From a checkpoint of a small mixture-of-experts model trained on Wikipedia.
Experts: 160 experts in each of 10 layers, 6 picks a token, a softmax router, a shared expert of 64 neurons.
Training: a variant of Muon for the experts, 679M tokens.
Below are experts of layer 6 (counted from 0) of a mixture-of-experts language model. Rows are named router (the router's row for the expert), up (a neuron's input weights, with its number), down (a neuron's output weights, with its number) and show model dimensions 0-127. Each number is 50 + 10 x the weight over its row's rms, rounded and kept within 0 to 99.
After each expert's rows: a language model's description of what the expert responds to; "gets" lists some tokens that make up at least twice as much of what it gets as of all text. This comes from a sample of Wikipedia text that the model never trained on. Tokens count by the router's weight.

# expert 8
router:71 62 56 59 46 59 66 54 37 53 32 37 59 39 63 55 52 57 61 49 59 46 53 62 46 44 61 42 55 45 61 66 46 36 62 53 58 50 49 61 42 54 46 51 40 44 68 63 44 70 34 33 49 50 41 31 50 39 55 47 72 48 33 46 52 56 45 39 63 51 58 53 65 58 48 39 33 50 52 39 55 61 30 51 60 63 48 48 52 58 36 35 56 61 52 52 52 45 45 37 49 57 44 52 65 52 26 67 59 40 30 34 53 50 49 39 57 37 44 53 37 43 47 43 51 42 37 44
up0:30 43 39 45 48 63 53 41 54 62 47 54 48 37 45 57 60 59 44 46 48 47 50 28 61 51 58 33 56 57 48 35 45 59 38 49 46 41 54 46 63 48 54 42 52 65 40 54 51 54 50 46 58 53 39 41 42 54 49 42 45 64 56 46 51 57 27 44 36 36 66 52 59 64 39 46 58 46 49 52 57 69 46 40 39 53 44 56 36 46 24 71 36 58 49 47 66 39 51 55 34 53 27 61 55 55 42 40 64 50 59 43 46 55 55 52 48 47 54 29 48 87 51 41 40 58 57 44
down0:46 46 62 56 56 43 49 52 43 39 46 51 52 57 56 63 36 54 47 47 30 26 56 69 50 46 43 40 58 48 55 57 52 58 55 45 39 55 49 52 39 36 41 56 38 56 53 50 42 49 73 59 41 46 66 43 60 45 52 60 50 53 55 30 59 54 61 43 64 58 57 46 47 49 57 65 51 67 57 40 49 43 46 44 56 52 16 33 36 36 53 47 46 43 52 43 64 53 50 38 51 42 64 61 47 60 45 31 42 46 62 64 50 43 78 38 51 39 43 65 36 57 69 63 50 51 35 56
What it handles: Table cell entries. Short entries inside wiki tables after a pipe, such as numbers, dashes, blank cells, Yes, Nominated, Ret, in sports and election tables.
gets: " ", "0 ", "— ", "1 ", "1", "– "

# expert 0
router:53 61 53 66 52 53 51 57 35 60 39 38 78 52 51 58 60 52 60 41 56 68 57 51 50 55 68 41 60 50 53 57 41 58 51 60 49 56 38 45 56 64 39 51 55 54 69 58 28 52 39 48 52 56 47 35 73 41 57 44 49 46 43 59 72 53 43 48 51 31 59 51 50 72 49 46 47 53 48 30 52 70 47 40 62 50 56 53 36 69 47 38 67 54 51 64 48 51 51 47 47 59 42 70 53 51 29 43 52 36 43 55 56 36 45 52 66 45 55 60 48 28 38 51 58 45 44 53
up3:61 50 63 47 30 49 51 69 47 62 51 62 61 43 53 41 53 56 36 70 42 41 54 38 58 54 55 34 55 33 48 53 61 51 36 59 56 59 42 62 57 43 55 43 33 56 45 50 44 58 55 50 55 50 54 47 66 39 49 43 60 62 43 45 36 28 69 52 55 34 52 62 49 61 47 44 51 53 45 39 37 50 26 44 53 44 59 65 53 56 48 61 57 47 62 71 41 62 50 28 60 61 51 46 64 47 41 47 54 62 52 60 69 41 38 47 59 43 38 56 47 32 45 36 52 40 74 49
down3:50 54 51 29 58 49 39 42 53 58 48 48 53 56 45 65 55 54 49 44 69 46 43 57 47 59 52 39 64 63 48 68 53 56 51 64 58 35 66 51 30 57 67 35 41 52 61 47 41 47 41 64 58 56 62 37 58 59 42 67 52 39 58 61 58 44 30 59 40 53 45 51 37 65 41 77 42 54 40 52 51 39 36 40 51 56 63 55 42 42 54 48 40 45 48 40 61 37 60 60 56 62 48 24 55 48 33 41 41 58 48 55 56 77 56 44 60 53 47 41 52 57 66 61 59 51 35 51
What it handles: Words opening a phrase. Possessives, articles and modifiers after verbs like expressed, received or made, such as his, their, similar, same, different, a.
gets: "his ", "their ", "her ", "a ", "s ", "ing "

# expert 59
router:63 68 53 55 49 51 69 56 37 50 44 41 68 47 49 53 55 57 54 45 58 57 62 56 53 42 56 40 72 40 59 52 34 57 64 72 55 57 39 51 53 52 54 58 49 35 71 48 35 58 45 44 60 54 45 42 63 56 65 43 55 45 53 58 60 45 45 31 67 38 65 49 53 67 38 41 41 52 43 44 69 59 53 36 58 43 66 67 47 55 43 38 67 39 45 68 55 48 53 50 47 49 52 45 51 47 38 47 66 36 46 46 73 41 40 50 52 52 49 58 44 48 59 36 68 28 51 39
up0:55 57 46 57 51 40 53 39 61 49 62 49 52 50 45 56 50 67 48 31 67 42 47 66 37 41 53 56 54 69 53 35 44 60 53 55 55 53 44 76 37 62 47 59 33 40 43 53 45 49 35 52 55 46 35 60 41 49 41 65 56 43 46 56 51 36 52 67 62 64 48 41 44 43 41 69 35 54 59 33 38 47 41 47 63 61 51 65 33 60 44 29 62 49 49 45 38 53 61 45 49 38 49 64 43 61 31 42 38 61 43 53 71 40 51 47 31 33 44 45 38 38 53 48 40 52 47 51
down0:47 56 50 41 49 52 59 46 57 39 41 42 44 41 26 40 42 77 60 57 57 47 41 58 53 42 59 63 49 56 45 47 48 40 59 42 47 55 49 57 33 51 35 47 37 48 61 63 51 55 33 48 52 62 74 57 43 43 46 54 59 34 43 42 50 60 54 42 36 67 48 66 42 43 59 52 45 45 56 43 58 59 52 50 45 53 62 39 46 48 38 34 40 50 29 59 36 64 64 71 67 32 56 53 33 59 59 50 44 29 35 48 55 67 53 46 43 41 43 62 45 65 59 44 50 48 38 60
What it handles: Indefinite article a. The article a or an after verbs or prepositions such as as, is, was, plus word-final a in names like Formula One.
gets: "a ", "an ", "A ", "e ", "al ", "o "

# expert 5
router:54 63 58 54 51 67 56 62 41 51 42 43 62 50 51 57 53 56 53 35 47 55 63 70 45 50 67 56 54 48 61 55 50 41 57 53 41 50 36 61 49 56 28 53 46 40 48 53 30 64 44 48 37 50 53 42 63 42 60 27 55 36 40 53 63 53 37 55 56 36 54 63 66 67 39 33 45 51 48 49 56 69 50 35 56 60 56 58 48 65 57 46 57 47 55 54 56 50 47 49 42 68 30 59 52 52 31 54 49 52 49 49 48 29 46 43 76 48 46 68 39 25 46 51 44 55 32 47
up3:49 51 47 59 47 38 44 46 29 41 35 45 48 65 50 53 58 57 34 35 48 50 27 60 58 51 41 64 39 63 48 68 51 58 58 45 55 32 33 45 44 60 37 48 55 57 54 45 56 59 57 47 74 51 43 53 69 50 36 49 59 46 44 39 36 61 66 44 40 48 58 38 46 57 30 52 66 68 34 57 53 60 44 29 50 52 46 33 31 40 43 58 57 44 49 58 57 56 54 66 49 47 33 58 55 55 34 48 51 61 68 51 44 46 35 64 51 47 36 58 49 44 47 39 50 44 53 59
down3:36 42 49 35 50 45 50 56 31 65 55 44 54 67 72 43 42 54 38 45 49 61 37 48 47 51 46 48 27 43 51 58 55 63 42 44 39 50 41 49 44 57 33 71 65 61 45 55 56 47 66 39 31 53 41 55 51 56 57 45 46 52 53 59 47 54 42 38 49 53 51 60 58 62 72 44 48 43 51 74 39 28 45 56 56 45 43 38 40 52 62 50 37 41 39 42 46 68 62 61 35 63 39 50 37 32 56 49 35 52 52 49 38 62 46 61 63 51 32 43 47 62 55 67 52 54 46 45
What it handles: Prepositions after verbs. Prepositions following verbs or nouns in running prose, especially to, in, of, from, during, despite, as in prevented him from, moved to, based on.
gets: "to ", "in ", "of ", "by ", "from ", "for "

# expert 51
router:54 57 50 48 53 65 56 42 47 61 48 45 56 53 63 49 72 56 57 46 43 49 53 52 36 50 70 44 58 39 52 56 39 56 57 53 41 72 44 60 46 66 31 49 36 45 71 53 51 50 46 48 38 67 38 47 60 52 61 40 62 38 48 53 57 49 26 38 61 59 57 55 65 62 51 28 37 53 54 46 69 55 47 54 52 60 67 50 51 44 50 48 64 60 70 57 66 46 39 48 41 51 34 63 50 51 43 68 47 38 55 42 56 35 52 54 65 31 41 60 34 50 50 53 56 58 32 39
up0:42 66 67 54 23 66 40 67 41 62 33 32 45 48 30 63 52 49 65 54 65 38 50 36 52 56 56 38 58 66 40 52 49 67 28 46 47 63 60 41 38 61 60 49 51 41 45 63 47 56 42 44 61 43 47 56 53 59 57 55 32 49 46 65 68 38 54 33 59 46 49 39 63 50 60 54 62 46 63 45 64 45 39 56 55 51 44 42 45 58 33 57 45 42 57 68 53 52 44 50 50 61 56 36 40 43 36 45 59 55 45 52 47 52 54 52 66 55 61 54 54 46 59 38 50 59 36 46
down0:69 40 50 67 40 33 45 49 52 67 52 53 60 45 65 49 53 46 40 45 34 52 40 66 49 45 57 74 47 53 42 56 66 56 62 56 48 53 53 54 63 26 42 32 31 59 63 46 61 44 49 42 31 59 59 42 53 47 53 57 54 63 55 41 66 42 72 51 53 57 62 53 46 49 36 59 53 61 44 51 48 50 45 37 45 38 63 48 66 63 46 65 45 55 62 41 62 34 57 55 51 62 40 44 50 54 45 43 56 38 63 56 46 53 59 66 45 36 44 50 62 64 37 40 52 62 60 72
What it handles: Clause-joining commas. Commas, mostly after a word or number ending a clause, before which, with, but, or appositive phrases in descriptive prose.
gets: ", ", "), ", "\", ", "—", "; ", ",\" "

# expert 45
router:58 58 51 66 46 48 64 69 44 65 37 44 57 38 61 48 55 50 63 49 53 54 55 59 51 53 48 51 59 36 51 56 51 46 52 52 52 54 52 65 47 52 42 57 47 47 65 52 39 60 31 42 34 52 34 33 53 33 71 39 67 47 30 61 60 63 41 41 68 50 45 51 70 54 51 30 45 47 51 47 62 55 39 54 47 51 49 54 47 53 36 31 50 60 50 53 50 47 46 35 37 47 46 61 63 58 23 72 59 38 43 27 54 43 40 39 57 45 35 53 38 50 53 36 46 52 35 48
up1:48 21 37 43 68 49 56 58 54 40 39 51 64 71 52 45 53 54 42 58 72 42 62 52 52 46 63 49 64 58 50 61 56 53 62 51 58 46 47 53 34 39 57 53 58 57 68 35 47 58 63 43 48 61 65 21 47 43 51 45 63 57 56 30 48 69 44 44 66 52 58 58 58 37 67 50 56 53 41 44 49 45 69 36 53 65 47 70 63 57 33 51 38 44 46 46 59 55 64 55 67 53 43 41 58 45 46 57 49 63 49 54 71 55 42 49 56 47 46 50 46 46 39 55 42 52 39 52
down1:75 59 65 55 49 44 35 54 53 54 72 60 52 61 50 45 46 50 49 58 54 54 67 47 59 52 53 64 72 48 50 46 45 57 39 51 45 47 59 54 58 39 56 62 59 35 60 56 53 46 67 51 52 49 32 45 45 60 50 42 51 68 59 42 45 43 57 63 70 50 35 57 41 62 58 56 72 52 38 66 57 49 63 58 35 54 44 49 40 40 63 46 38 56 59 53 34 39 36 43 73 65 50 65 53 51 33 47 58 53 65 35 40 60 48 65 50 61 37 41 41 35 58 47 43 50 52 63
What it handles: Table cell separators. Pipe separators and parentheses in wiki tables, plus venue and entry words closing a cell, like Arena, Stadium, Racing.
gets: "| ", "|", "(", ") ", "; ", "\" "

# expert 14
router:54 63 47 49 67 45 66 55 48 57 50 35 48 29 52 49 46 74 61 38 55 48 56 63 38 46 60 29 52 47 67 59 38 55 74 57 57 68 45 66 45 58 48 58 55 49 50 66 43 56 49 50 48 57 40 48 48 40 47 21 58 36 35 56 49 56 46 48 60 48 44 54 69 55 37 40 42 54 42 54 68 66 44 45 47 46 60 55 39 55 45 50 73 58 49 49 62 48 49 47 37 53 52 49 53 54 35 58 67 40 50 38 58 40 29 27 58 49 55 49 46 49 51 36 59 43 40 50
up0:50 48 41 62 42 41 60 61 61 45 44 51 60 47 71 45 41 59 67 58 44 49 47 42 54 32 58 51 66 58 57 60 51 45 31 40 61 45 63 29 40 54 50 40 43 51 76 71 50 60 41 47 56 53 45 47 37 46 39 55 42 37 59 44 49 57 54 27 59 37 57 73 39 49 42 58 43 37 48 42 34 35 74 54 58 45 40 35 46 50 62 44 40 36 54 43 51 64 52 44 62 44 60 49 40 36 55 58 68 46 61 47 46 45 56 50 51 39 45 56 51 46 57 49 53 77 52 54
down0:44 34 34 46 56 59 57 61 50 37 45 35 51 51 50 39 40 63 56 56 34 50 35 54 50 59 59 50 59 61 48 53 50 53 52 36 60 69 41 42 57 60 51 64 54 57 59 61 37 47 48 51 47 50 56 49 68 68 38 44 46 59 42 44 35 61 61 51 53 53 62 47 65 53 54 55 54 46 86 37 32 61 43 62 48 32 62 51 50 50 39 29 59 42 48 60 41 54 59 51 55 55 27 68 57 48 41 46 46 64 62 55 51 66 48 54 56 44 41 32 57 76 51 51 47 45 48 58
What it handles: Mid-word syllable pieces. Inner syllable pieces of foreign names, especially Romance-looking ones, such as Mar-to, San-to-s, Hal-ey, Pet-ro-vič.
gets: "to", "o", "di", "co", "ac", "ti"

# expert 53
router:54 51 73 41 59 60 56 62 53 65 45 35 53 51 64 58 57 53 62 48 66 59 57 50 35 41 51 42 52 42 51 44 50 25 51 52 43 49 48 68 36 61 36 64 42 36 55 57 45 75 34 56 41 57 44 54 62 48 57 55 48 47 46 57 55 57 48 34 54 46 69 58 56 65 38 29 47 70 48 48 56 46 48 33 65 57 59 54 49 54 49 51 50 66 66 48 53 42 43 50 50 59 43 47 59 69 47 65 61 44 44 45 47 51 47 45 47 27 60 59 32 55 33 43 70 48 41 37
up0:62 50 68 52 52 49 44 49 39 54 46 30 41 64 53 47 48 64 59 67 44 58 41 53 47 49 24 31 39 51 25 54 56 59 48 37 55 55 52 51 34 37 54 31 55 36 44 59 58 56 24 37 50 50 28 51 64 55 40 59 60 53 45 67 55 56 61 62 57 35 59 62 64 63 57 49 49 45 59 63 53 50 45 47 64 39 51 66 47 64 40 61 53 43 30 44 56 60 55 42 55 66 51 47 29 50 43 55 45 53 60 44 58 50 49 58 52 61 48 52 71 51 46 37 47 47 46 53
down0:50 54 60 64 44 26 49 36 64 55 32 51 41 62 65 58 43 38 28 55 62 43 31 34 44 55 54 54 53 42 44 27 42 70 63 64 47 39 42 54 51 50 53 46 46 49 64 39 48 45 45 36 55 58 46 42 50 46 41 46 55 65 58 67 40 58 49 67 37 53 44 63 58 38 48 50 37 46 38 37 57 45 35 39 52 36 51 50 46 54 64 59 55 51 55 53 51 55 31 55 37 61 55 46 54 29 52 55 58 62 34 54 41 28 49 57 54 51 57 47 40 71 46 42 43 59 64 56
What it handles: Infobox values and coordinates. Starts of values after colons or dashes in infoboxes, especially coordinate symbols, directions, codes and websites, such as ′, N, GNIS, www, Gastropoda.
gets: ": ", "- ", "W", "S", "/ ", "E"

# expert 48
router:39 50 65 49 55 57 43 59 46 59 45 28 60 43 56 39 63 44 60 40 65 55 66 60 56 33 61 46 63 38 61 66 52 49 45 52 67 59 35 53 49 57 60 56 40 50 67 58 38 53 32 54 59 55 48 35 47 49 44 39 60 41 48 57 61 62 53 36 60 51 44 66 67 55 53 48 41 72 42 49 50 53 27 41 45 55 47 45 51 54 37 44 55 57 59 57 50 49 43 30 71 53 30 58 64 51 54 59 59 37 46 39 57 42 29 46 57 49 63 56 46 42 56 37 39 40 32 40
up0:37 41 52 59 34 54 33 56 50 35 50 41 60 62 50 42 49 27 35 40 41 49 55 48 47 49 50 51 46 47 43 40 44 60 57 53 68 49 41 65 48 50 41 60 38 60 60 45 43 51 70 41 58 61 56 50 64 44 48 33 48 35 41 37 57 54 33 45 51 50 51 48 59 49 55 40 50 63 44 32 36 41 38 52 32 52 46 46 59 53 34 45 38 23 68 56 53 50 43 40 72 41 41 58 32 45 53 35 64 51 41 47 46 48 43 32 37 55 53 40 43 26 57 35 60 48 47 44
down0:54 57 53 47 31 37 51 55 53 63 72 40 34 46 59 54 47 49 47 65 73 43 65 65 43 55 34 34 39 38 51 51 42 42 43 49 52 45 44 49 43 55 45 52 60 41 49 50 40 43 34 48 44 52 49 61 25 58 52 43 58 57 53 44 49 49 41 53 56 55 44 52 53 41 52 56 47 52 70 63 40 54 41 61 75 61 54 54 38 33 56 52 52 81 46 40 48 40 42 56 35 62 51 52 67 38 50 78 39 46 48 50 56 52 31 46 59 44 38 61 49 62 64 60 44 43 53 60
What it handles: Section headings and fields. Wikipedia heading markers ==, ===, line breaks, and infobox field labels like Born, Location, Coordinates, Preceded by.
gets: "==", "\n", "===", "====", "Born", "Personal "

# expert 58
router:54 51 59 59 71 50 66 53 42 61 47 44 59 30 54 61 51 59 54 38 56 60 62 59 30 40 47 51 68 42 67 63 38 53 60 53 52 56 36 53 44 57 39 60 52 45 51 53 50 69 51 48 40 68 60 45 57 39 42 35 50 40 46 48 54 54 31 46 65 40 44 56 63 57 51 39 38 48 42 50 74 50 43 50 48 49 65 52 32 59 36 49 63 43 58 66 62 46 40 52 36 68 27 52 60 61 35 65 63 41 54 43 62 40 41 34 53 41 48 50 44 51 38 35 50 40 45 54
up3:16 50 54 49 72 61 47 65 62 17 43 55 62 45 59 51 56 49 61 67 55 40 53 49 48 44 31 55 49 68 55 59 44 37 55 51 46 47 34 52 58 49 55 43 39 53 59 59 46 57 52 50 59 38 76 48 40 27 48 59 59 59 46 49 56 57 50 45 50 41 51 40 43 61 37 54 38 52 33 42 52 60 53 58 54 42 35 47 58 43 52 31 41 43 46 49 55 49 67 66 38 77 44 57 46 48 57 52 49 48 42 46 57 66 50 54 54 58 43 36 51 48 52 62 60 54 40 58
down3:61 36 69 52 72 64 58 41 46 50 63 63 57 62 50 61 56 37 40 59 46 60 31 36 60 46 43 42 45 53 60 71 37 42 56 47 66 56 56 55 37 30 57 48 46 58 49 56 58 49 29 46 35 50 58 77 62 59 40 41 54 50 55 42 52 40 58 42 49 46 44 43 62 55 66 60 58 43 43 56 59 28 57 53 51 61 63 44 39 45 56 47 46 45 53 37 73 38 52 35 44 54 44 68 55 60 49 41 66 61 39 50 53 54 49 50 46 54 56 53 54 59 57 58 50 60 67 67
What it handles: Name-final pieces. Final letters or endings of proper names, often before a comma or period, such as de Gru-y-ter, Maru-y-ama, Chaud-h-ry, Gran-ada.
gets: "y", "an", "h", "o", "es", "e"

# expert 39
router:60 62 52 52 56 67 70 62 40 48 32 39 56 41 59 50 48 61 46 41 55 54 59 57 48 39 50 50 58 35 62 47 40 48 56 56 68 53 48 53 38 66 34 48 41 33 63 58 38 66 48 41 42 51 39 37 46 50 47 44 61 39 51 48 53 48 47 45 60 46 71 67 54 49 50 35 51 53 44 49 47 66 43 39 69 53 51 65 47 64 35 31 57 54 53 44 51 46 50 53 48 60 45 44 63 60 32 65 70 41 40 27 57 29 45 50 49 22 39 57 45 34 50 43 47 53 43 57
up0:59 36 66 48 58 41 53 62 55 61 56 41 42 53 51 53 58 51 56 54 41 44 63 37 61 53 48 63 50 41 44 42 36 76 42 52 38 64 56 43 51 59 35 44 56 57 42 42 64 43 49 48 51 62 35 38 50 49 55 56 47 64 47 58 59 48 55 38 38 49 53 45 59 65 64 44 54 30 58 36 64 51 36 30 60 46 68 45 70 53 58 49 51 45 57 44 64 45 51 54 59 54 59 50 42 57 45 40 47 38 62 56 74 47 51 51 42 66 43 35 51 54 39 24 41 66 33 73
down0:43 61 64 49 50 62 51 45 37 55 52 54 63 56 53 50 50 56 49 49 60 54 69 62 53 59 53 52 51 62 53 37 59 36 54 41 59 46 57 46 53 53 51 61 55 59 58 34 46 32 57 59 33 32 45 61 35 47 30 59 42 52 51 28 49 43 44 41 52 72 64 40 36 40 46 47 44 66 37 46 53 43 69 51 46 58 48 60 34 49 69 66 56 36 56 54 38 57 40 53 36 51 63 55 42 36 69 50 46 37 45 31 51 67 53 60 61 55 55 38 50 47 68 50 59 72 57 43
What it handles: Citation and table fillers. Abbreviation periods and spaces in references, tables and legal citations, like "v." and "c.", empty table cells, months in dates, Cyrillic pieces.
gets: " ", ". ", "— ", "in ", "– ", "Notes "

# expert 38
router:59 68 60 67 52 57 61 51 46 56 44 49 58 51 60 55 55 59 52 51 54 55 56 46 52 42 67 42 76 50 54 56 27 43 56 63 55 51 42 48 39 57 55 45 54 31 75 53 30 68 34 45 52 55 49 44 75 44 59 51 50 42 51 65 68 53 34 34 51 31 63 59 49 77 40 45 39 50 48 34 63 62 51 40 56 56 53 68 54 56 48 47 66 51 52 63 61 50 42 45 51 58 51 55 49 47 48 50 51 48 44 37 63 41 46 50 60 51 45 55 42 48 52 51 63 33 40 33
up0:57 34 63 40 49 45 58 57 65 70 47 54 51 39 45 70 42 35 63 52 64 45 56 41 27 20 49 51 54 36 47 53 43 46 34 55 42 63 60 31 43 51 44 68 43 39 56 52 55 45 48 59 41 56 56 53 34 57 61 67 34 31 35 71 53 42 42 40 70 50 42 38 63 46 52 48 45 41 47 48 46 51 57 43 54 50 44 47 60 41 34 57 48 61 55 41 62 56 68 48 41 49 59 39 62 33 56 57 69 69 43 54 53 62 47 58 48 50 58 53 53 51 56 47 53 47 46 43
down0:59 53 64 68 57 43 53 35 48 50 43 54 53 50 60 61 56 53 63 47 62 34 50 53 50 34 35 48 45 47 37 61 55 49 40 47 45 49 32 65 41 51 43 52 49 71 68 45 47 49 50 54 49 70 39 39 32 43 46 71 70 56 47 55 43 41 37 76 73 58 39 52 56 43 59 58 55 55 50 46 45 40 57 52 39 52 44 34 51 67 55 41 39 59 42 49 66 56 56 41 66 51 46 32 39 53 59 41 42 61 46 42 66 39 59 54 44 39 57 33 56 58 70 59 58 49 52 59
What it handles: Articles and determiners. Articles and determiners opening a noun phrase, chiefly a and an, plus this, each, several, same, new, first, other.
gets: "a ", "first ", "an ", "each ", "one ", "this "

# expert 62
router:65 46 53 46 53 54 70 56 48 64 42 47 76 51 51 44 66 56 53 53 61 57 71 68 47 50 52 39 50 44 50 53 39 41 53 52 52 73 41 53 53 57 41 55 31 38 61 50 43 51 38 51 51 67 49 55 54 51 60 38 61 44 39 53 63 49 33 40 70 52 56 69 61 62 45 38 39 49 55 51 72 47 45 56 50 70 69 51 50 55 41 39 55 59 57 53 65 52 37 48 38 48 35 46 51 57 48 67 51 36 43 35 53 48 50 51 54 23 37 61 31 52 45 47 57 46 35 55
up0:48 51 57 53 30 34 54 55 51 49 50 51 38 45 47 49 41 53 53 45 60 63 56 55 69 58 64 47 41 50 50 74 52 52 50 56 60 55 60 60 35 46 43 46 51 42 42 54 34 46 54 44 33 65 62 59 52 49 35 35 55 30 51 34 41 52 39 72 68 36 53 35 40 61 61 17 53 41 57 55 56 57 51 49 49 48 61 52 49 46 56 37 36 50 56 46 34 35 51 38 64 52 50 82 44 46 62 46 61 51 54 51 39 45 49 32 44 60 53 54 59 48 56 45 42 57 58 35
down0:39 47 59 56 29 51 46 36 48 39 43 56 44 54 42 53 44 54 46 59 36 49 64 52 50 53 40 60 52 61 56 64 48 51 59 51 67 51 67 56 41 61 37 54 33 48 61 46 56 51 46 56 42 48 62 62 72 56 53 47 62 60 51 32 57 57 43 59 56 40 66 45 40 52 58 58 38 55 63 46 59 30 65 48 53 68 32 34 50 49 31 57 52 52 39 58 52 46 55 50 35 38 60 61 52 43 59 42 32 69 33 40 40 61 73 62 58 60 55 45 53 62 53 64 61 68 42 49
What it handles: Commas after names. Commas and colons after proper names, especially between place levels such as Boston, Massachusetts and New York, United States, or dates.
gets: ", ", ": ", "), ", "in ", ") ", "and "

# expert 34
router:71 72 45 58 69 59 58 49 45 57 40 48 54 33 59 61 57 47 59 33 50 48 56 56 34 39 49 30 51 52 63 51 49 51 63 63 64 50 29 54 31 60 48 54 54 49 53 69 40 55 47 37 49 58 32 43 53 38 53 37 59 49 46 64 50 61 43 43 54 46 54 47 57 56 51 38 43 46 43 39 55 56 48 46 59 52 69 54 38 55 48 57 53 63 63 56 61 43 45 39 39 59 35 59 49 66 40 54 59 31 46 34 73 49 34 30 72 56 43 53 48 46 41 56 61 44 46 41
up0:62 37 20 43 50 50 45 68 65 43 67 39 61 53 58 48 53 60 69 48 45 74 50 45 60 67 44 29 49 65 47 56 51 63 52 60 49 44 55 48 42 50 44 27 42 48 49 63 36 54 40 44 53 61 45 45 57 58 64 52 19 35 54 53 33 54 26 38 49 69 44 44 43 44 55 53 37 51 45 58 54 61 63 50 51 38 42 49 39 46 47 48 41 53 53 42 47 47 51 38 51 69 45 53 52 54 45 46 54 59 41 48 54 40 45 46 60 56 40 64 59 40 68 44 47 48 59 36
down0:33 29 52 52 62 41 61 49 55 56 48 51 48 42 58 38 45 43 63 38 38 29 38 57 60 47 53 31 37 61 62 47 52 52 43 47 53 51 63 33 62 69 64 67 66 52 57 49 46 43 45 40 40 45 48 53 47 50 32 52 52 46 62 57 62 44 49 57 50 52 66 48 57 62 50 67 54 68 35 50 51 35 66 45 56 61 55 47 58 57 70 61 64 37 52 60 52 49 46 22 32 64 54 59 35 49 53 35 40 60 47 58 45 50 60 58 57 55 44 56 58 46 59 27 50 51 43 42
What it handles: Mid-word fragments. Short middle pieces of words and names after an opening piece like Qu, Mo, Ch, as in qu-ad-rant, mo-an, Qu-al-comm, j-azz.
gets: "ad", "ut", "an", "un", "anc", "in"

# expert 35
router:40 57 57 51 53 56 51 58 26 54 50 35 62 48 53 55 53 54 61 39 74 67 63 62 52 32 66 51 64 37 56 51 34 49 47 56 67 58 36 61 47 63 43 61 45 40 64 57 32 52 47 61 56 69 48 48 58 47 46 47 52 49 55 46 49 53 56 23 52 46 59 81 54 57 52 50 50 72 42 52 52 52 49 31 56 58 47 48 50 73 37 40 57 65 57 61 46 56 29 40 54 45 40 43 66 59 39 49 49 44 44 33 59 42 49 48 42 42 50 54 43 48 51 50 53 44 35 51
up0:51 44 47 47 66 37 50 51 48 36 41 38 55 53 56 54 50 55 54 50 49 23 44 48 36 46 49 52 30 49 70 52 44 52 54 53 30 40 52 50 58 49 62 50 44 68 56 56 43 52 46 46 39 55 40 50 35 58 54 35 42 35 59 40 52 52 60 56 52 46 49 69 39 31 72 41 41 43 52 57 40 47 52 52 40 44 51 68 41 39 55 37 50 28 45 60 35 64 39 53 54 45 38 36 70 39 36 54 33 62 54 60 59 57 51 24 64 47 44 58 54 38 57 47 47 37 52 32
down0:53 58 60 40 73 62 52 42 37 55 47 54 61 73 52 40 49 59 43 27 35 50 50 62 55 59 54 68 57 69 55 51 53 46 60 50 41 58 37 22 59 59 64 42 44 75 58 56 37 46 58 59 56 59 36 40 47 76 49 60 37 66 53 35 52 54 47 42 56 32 44 52 56 42 51 51 43 47 46 53 60 62 35 43 43 44 48 57 54 61 50 31 49 61 41 50 26 55 48 56 50 44 46 39 52 55 44 46 53 61 45 60 59 42 44 56 49 48 53 55 58 68 46 33 52 45 62 46
What it handles: Infobox field labels. Field names and following colons in infoboxes and table headers, such as Preceded by, Born, Genus, Order:, Height, Genre:, Image.
gets: ": ", ". ", "- ", "Total ", "ed ", "Country"

# expert 3
router:58 64 56 59 47 60 59 62 52 48 39 46 51 51 51 55 50 64 58 37 68 50 61 66 43 51 67 53 63 34 76 59 53 38 70 56 52 57 52 62 50 61 35 51 43 33 54 52 34 62 44 48 38 58 52 45 60 43 70 35 58 35 27 43 54 58 34 42 59 55 50 54 62 56 42 28 46 47 50 45 62 60 48 44 54 49 47 54 54 52 52 41 59 57 64 54 62 45 42 49 36 47 34 55 54 57 28 70 49 44 39 43 52 35 57 40 57 42 33 51 43 36 49 46 56 49 32 44
up0:48 66 48 43 40 50 49 53 55 61 62 65 56 35 49 60 59 57 46 54 40 56 59 57 42 36 48 56 32 30 54 53 55 29 54 53 72 42 41 30 39 57 41 50 59 42 59 55 59 43 31 40 45 50 50 37 48 51 44 25 46 53 55 49 34 46 40 62 44 50 75 57 45 58 60 38 50 54 58 62 51 61 45 61 47 57 41 48 60 61 48 41 37 68 57 47 67 65 63 41 49 43 62 44 58 44 69 47 62 58 41 55 58 43 46 60 28 37 50 54 48 59 34 47 63 46 44 39
down0:40 43 58 55 50 33 51 59 54 46 54 54 62 54 40 39 48 56 53 47 54 54 50 58 49 48 42 53 64 39 63 60 25 59 53 62 34 48 40 52 33 41 58 41 55 65 38 44 47 46 34 33 38 72 50 54 42 48 60 74 48 45 53 66 42 44 58 48 44 53 74 33 59 58 65 48 41 48 58 66 40 39 56 58 40 39 52 47 63 48 65 54 54 64 46 40 45 53 37 58 64 29 56 53 39 42 65 61 68 58 43 51 36 46 45 52 47 54 47 45 63 42 50 46 77 40 51 49
What it handles: Prepositions and conjunctions. Prepositions and conjunctions opening a phrase mid-sentence, especially "as" after "known" or "referred to", plus and, by, into, towards.
gets: "and ", "to ", "in ", "as ", "by ", "of "